Experts of a small language model.
Experts: 96 SwiGLU neurons an expert, 2 picks a token, a sigmoid router, a shared expert of 320 neurons.
Training: a variant of SOAP for the experts, 286M tokens, 12586 steps.
Below are experts of layer 3 (counted from 0) of a mixture-of-experts language model. Rows are named router (the router's row for the expert), gate (a neuron's input weights, with its number), up (a neuron's input weights, with its number), down (a neuron's output weights, with its number) and show model dimensions 192-255. Each number is 500 + 40 x the weight over its row's rms, rounded and kept within 0 to 999. Numbers have three digits each.
After each expert's rows: "mostly gets" lists some tokens that are sent to it at least half of the time; "comes after" lists some tokens at least twice as common just before its tokens as in all text. This comes from a sample of Wikipedia text that the model never trained on. Tokens count by the router's weight.

# expert 5
router:441522536511533448477563490488488543572508505552471535520479470496540476468485579496475486500536459475531558529452504493484480484460626540542485508511549459423514481511539531529468497480542508
gate0:533451553497522487473514402534556534468522509508420545460499500550517491526557493499498536490461471526582469575496475477450433452531440525503497499471481547499503461480445478525499507463536500
up0:524490503544469500623498473511482539534512586442519438544503567436446509566465460548480478452466506542431469526569513454516486430500415479482478484469560509533568530423416530496484464516521470
down0:405485562504439546443527466477463485538513516455522484488485487463508559543481443423467547487461517523548581539486459517538431516484502500421504537455436453492481491523520503440429548507484432
gate1:542527504471484496492495496519518471471476527508499504468424441588466493492446503486507532519497438531545508467543556499457550591458512496503482521540535592504508418499499556561444581495515441
up1:483531577545492511542505468420442573362504521460534476507506515481447586490550428479418468529506459522546506478495510513535480552531523471402471550498489539516470524579502536583511471506488479
down1:501466529431458506512513499456515493481508482447516589509529505443549509466444476481491444491497542520494544465483582574444548450460508512542580487562528491499531540486481505420515511453511544
gate2:450519499504421478494545489394473506565490543517532509545483504546498471591422505486471447453503436469515558477529470548444477599583489516504521488516512573492531521472541501521544437459477443
up2:464576511474493406486500522541469539498484478448498470495448532542598461512509458452468491449546446495470486485532461452510509522465481472507510530415525532515506478461511494519521522518520512
down2:481529532549478506448455497577527527460486529472493531536525473470490508526482516457513549511536404496478424472485530505548506545483550485519481504516503504467467519502535464476460505498475471
gate3:515590519514416488517568510471560445547502531479457550517471494425535573565475459460544560486536480533522476479516481488476484497555447461522535510444513566516480500500457533442466467495485581
up3:489473533499470537543476520506513474563542460479539558478539505485528439521523399558508483518468452570487469439550460463525480540425472531517531437564532521566470460515540533570467477561552482
down3:484456463509451481547466508501575525513500483452491593506478496464536486495476465464535485515550500582550512488493578540470509546463487568493468441518504516486495526546518446508531510571516542
mostly gets: " a", " the", " The", "'s", " his", " an"
comes after: " of", " in", " for", " with", " to", " on"

# expert 7
router:543452511492511560469516480537454458519527446490518499496462524548490416522549580490511498530461500524573495485424487506485542502497574531531528478593483565432500546509585557533390501557495577
gate0:600422529553464448519472458444420521546471493471463506535459524552472542493509541435513459536499536550477491467452452554474482481435449523466510475575516451466469457538528471494485487511486540
up0:491425456513458535534488504482550527577468474481520461509499563524525461576450484514512461516459517427522540539468523473390509460514454502491476454531503532579588497462508405548424472523451531
down0:541413513427543516555486461515558548523469540484522442515451471533462494495461529486488472523476444498458515467422577559465471471483517446467500558520502543487488464473516523450477471519488520
gate1:482533481591492522482517501502485450530533602528481477478532513475477541511498525507464494404481513442524453564464502502447424552548536474466533477462475495499563544548491476451513415498455448
up1:549444492451538532556440558507448466454500491477539489492504528466476550510492533460524407497509540475449496487534525481550495570536484519511483469497488538521523493486501540557483456496557476
down1:477491456431485529465444543487560429525425528389476484453569547502541533498490474512463487427489518477469431543449494431534442574472527538451541535535520509497498513538482529578486544445521533
gate2:525481570523450501519503520517537401520466516494451477481493386478513470494545378481429517506507568558574508492468518509513525432516459571478495496502553556495517498479449453466457533502526505
up2:503478493515522419518495495475517460471476504492482471449529539450482495438494492582462480570451540482506516524562481548489486555520467478457530411457517446473564509531538464542615466500509495
down2:503504514508422448517428557538531465542486547540611541495523402528557505500479529546464469475479435521534464458451535460560535539479464577524543529367479559470571494500535540482581444534539552
gate3:482518473507498518572472565459533534463510511522539465554416493474450535508506435471505448400549487508536490582517477598506481500505572529469447569512527507496443524497513524461495544524526475
up3:468473455480486491481556511510466541448483557560419466486564573554556538515483532455470456484529517521520496495580460534549444479475541528484465507471531502451481489531427499474488588541482469
down3:512442470500522502431450415494490526486503516529473469453488474484537470472480556496551536534531470524551475419541537494465494461425454510523398497524495447492496541489513479567448551478500581
mostly gets: " 1", " 3", " 2", " 0", " 8", " 4"
comes after: " |", "–", " (", "|", ".", ","

# expert 10
router:460438465467519487497517522497453538525527505470544545496488552511462461537530473504480458488528523445492495486471471575449495459463562508582436428528446485520532436441497545506399536609542509
gate0:487484535464544515489482463482458522460518503486545533481626489480535458497507518436518473503471516455527508526448462552520567500473536428442529447451499498527479438513472429562479507460472582
up0:475529445503439529530568457539447458483447510537540459449482497549555466413459508533500510513461529515541531515548491479505482470523541517472510554495501489574478479589521538489581463533500523
down0:478437507559406544489537512493499441542508477452479500509448554463585480532466527516522492547457518536534544529477477447512432497496504561484505548532471575536535480506518502581512551549536534
gate1:494501525554474514405481532525450479587531519423547464557493466544566372491531563561507478532555456473514497503593468514418514490475476460529570537467521563498442427490547534515467514594545462
up1:495509521547430478468513436584590479535520455434431526534479510491496535493449467455496531429468469521506487562475580474474509495467517462469480588506498474539472469470468482612537513565445490
down1:568488536468543534430528492468498462515491462533459447540436558573480494478504463451419466503420487407457421524510491533479506465496507426537519466495597450505477458503519520590505416517543483
gate2:411533504458424504498512525509522442468485559499562524497484468463544533520559466438515485525510483490461526467493499565534494469444532446520481494479432475506476555437515483476475525504553461
up2:487551452440538464591463477508453595512541476450608454500483566459532456481506518513441557490468516513483489557530522469497505487462547543461593492472543502493421499463532462464562570512447588
down2:555493529477495511530470482533477465453489512511506476505447518516467525479585451475462505394527486434530521635532468509497495463574535465552474514550560488522442516488540478519477493555492543
gate3:512479453437409511526497500526476480498495457432553449512436472477457478460480442559467509510527509499491545561494473538543475514479535526500450483556525486458501474486475634556493575515587532
up3:527487539544557511578481499459503534480509479483404512493544521502486447513540537507547552499541481496483521464553451462477482543455500393504504498595500527564471480511514467486468509505450464
down3:500504497542526525496418555482534492512496536524541508464532527474543490475503471512475519498424487504510442479524534460480515469537464524415492469494492520478514528469471461497499478501528546
mostly gets: "\n", "==", "===", " ==", "====", " ==="
comes after: "\n", " |", ".", ")", "==", " ="

# expert 3
router:521482496482518531482488527485476520506519400387496498550509607498415476492479389480479474515567504539514496430474504466505454500420536582554463484505517468464509489503512566457384519531454527
gate0:489498497516550470493562484513525462476526553459552469469513471393479516540443431428471503508476471529444438479497475565586506491550489558481544498484508465501494515564539477456466489489478545
up0:574450497499492441465556485597486500570505465493504512532512458480410553455498426484477477581478496502526431590449531510485475493502491530534581480485565503530506533506466512487527463447458507
down0:523474506471448485547474468478498540487468482455505548549500535478545484504506538515508478492498456436498561434509480450508467411514456414460498494481529492472532498450548473553515542586531470
gate1:471503463492599534521521516459460525539538516483481462450539547450521426550517463468470522522479418508529563549469549477526501537533503449555501502442518538496548512566474569498517496458470602
up1:491448503478513437505431478507542491517447450470514578548478496417502483568539506537459444528555539517528471464459468477499475476506455549469522465476539486516494564501499449424535481504454473
down1:479467525495457490571510514531470592477511549521507513497540522516542440415496527549453468491501505463492492507460439458490494550526522541515533468487442457477520393503518497520520542460526476
gate2:485464569453395476479499543516498484491549510541449445487547481447485427550505466475503451507511502493528469454498520570574489641508435515533536445506548444442502464540543514540560533563489510
up2:513515515596525478463557516551537482552511446530474506515558478487522558589593501568486550425531498504483467466487571538483478553548513497488526482476486518481503553503483563526540482440533521
down2:505493491549498547547478533471460582522493534444534501468495455543505437523511485536534447546544514445493459529437499489461494465474447600515507525504519468511405559458458510529533494488506441
gate3:506480541474521506524510455520464533475470537472525528458569549516439468495466486474438453559475499505470519542505552443470494454508520549495529438539506505489552483465455544509488555476597499
up3:530565477506503467452577497485509530415473510495476484489526535488444459518499465522518502467533440454502528507454499505460488506475503479534486492497456470568536450572574517434501538412532581
down3:570482539536419520450579468487432524507466506548472500583501460549499549536477480527527477501514482459456549489510522456478473465515462541439528462530555430460444568473527487471541553620557496
mostly gets: " |", "|", " /", ");", " —;", ";"
comes after: " ", "\n", ")", " 0", "%", " 1"

# expert 19
router:493440477527528573488495514564508543468525539460530580559471542540470451454591448522510482548530514549533529468493430494527422479532566541551468514576559506486552467496512474482447491475506498
gate0:512573468575479383475488539566517577481545530533552539548552506481522506501507517530569552523533498489463498505479561417483535474481570445472477494482485508447521491598505446637479486468448558
up0:449511474539459529539541422505519489510513511520563477481481468554558568515602486510520470537551594471465502468533508472416527487478434435533474489486554519552533575505526456467517535508554528
down0:514437449501452513463537449515548410483502546450527557538495461544457521532527426443487552595512509510501454520564583516436507516452431440524579438533470506501554512465465544517506450464503462
gate1:530496523466497488490510534498511502490534519454513557561438569500482517591581420536547545469439454556430487458546443418453508449553532506539464559519450436461452427424449564450486422476542451
up1:496429477480490499568467554433458490493531533531527517494453466516414513479552528440500530470468506454535418521533580532475460501512475547437466554566514486516443467481476496563483495533546519
down1:552451497559428516474472515521488431487443489500571483518552491594578455544481502533492527554556588518581564472458436497464536509545505529481555526538498505494501489477518464506517488536430462
gate2:586482429421540479451436521444523502403541501507516541587549523510473524463501505510432553490545542452509472522528525503467424454517548505507451449489537462546575420445544539511481546519395454
up2:463492420507535455455426520490532579469545463588482456444510530507508507590467461452499503492460523459502498437510524476495507568495504483496560490533551519497522465448509460536471491503479451
down2:524509502467511504478518469504480497580404471513430529557519488494562457464454487456515477522425492490519487501528478508554563497476498542493418529496456421525559548470517470399550572422518476
gate3:516529555497508487478478485480480526456504524539500507547471484536496519530506522560505505501476503500478539470483507477566467492561559524547560567426513435459538510457472436447508488471531452
up3:523504423494559550559511462476558592479539566494448490460501500532499499570492469430491540492487439500514473501528560487577523516542567533549526545477527454536486522462518528518504515530444494
down3:473497459512564512573461521537491501514517609592483541471514529520506500494468496487534496498483532449485478525455475522502512690423565510467498485479559456555531487499494466484452496447473460
mostly gets: "-", " (", " \"", "–", "M", "N"
comes after: "\n", " (", " \"", "I", "S", "″"

# expert 16
router:577492430585517510477521520460502521512491451447522486502498539503533442479492541421509477518559512493571513444445490552482433499461516551541439485522489533502480469429563496516468561486548571
gate0:500532477452530485487555442469438515506487541528548512562486496560562442514493553453504423518523487457469549517413454560441466513503514450548508565516465506559416554531562518497402526510512575
up0:496487392447575519479543525528440513512540451497465481460479555505539494502465534512495460533478504584517531558443465482537524478469529454477459527487517543528546559494541526491464491421541429
down0:557537543526538511501505473510479527528520469460511502580525457378577510518429475587508502463510480499444477456567514505551429402461454506500536420552444525493549428451452499531447476510451526
gate1:502556497553575500509524518519481483481492528483489523514480504492588400541507497485486481557471496451492500465458503504523492484532478538538469540467516458510532393455486444494539503538574491
up1:415515466445459449539528549524532551493499430499460474478511561483547495557504448463482498488496466513504519488488460487489470431453502566492532494532446535486539519447504488462452477445461487
down1:502527483532462512475503529501488551462518560503532486458473492512541528499591489440559543443470575565496488507472551521543513448460508510453487518480524510465508434452533454482501521467511391
gate2:514489522504478438540528469522513504502489525484518492471511471421469435459428532484494488444471444539527499519520457525510447468516453550470478525491486512481479473425553556518485416521547519
up2:516492476550578485445541502419566528562492516510524550497479496485523457520467501528597508517533417535570542406559501542496494457501571483527526535515471490485487530495454481491456519491514457
down2:485475520473472511485472556508473409498517532554514547489546513561543460548425513552475473540506385462495497507493480447589471490511555524451552485536531574525456482480430496488581498514459570
gate3:498447481544520486456456524443525573500449556489479524464530437487488531508505513561483474503472488472591493477448458499471499523521497519409429568520556482443508568474529477511523502446471511
up3:481524493460493498497505464508488445591511545419463491536509476508525508519516530478539471477455539439538471543542429469508500462459447423510549578366490515513477485481505466554466498483508457
down3:510511520504530444540470573505535436479474548546506518441488500557509504479501494523518526475475423434474502535476469453506587455527501566496540461491522502472508547498428538511551471516486526
mostly gets: " at", " during", " near", " June", " Preceded", "On"
comes after: "-", "|", "\n", ".", " (", " •"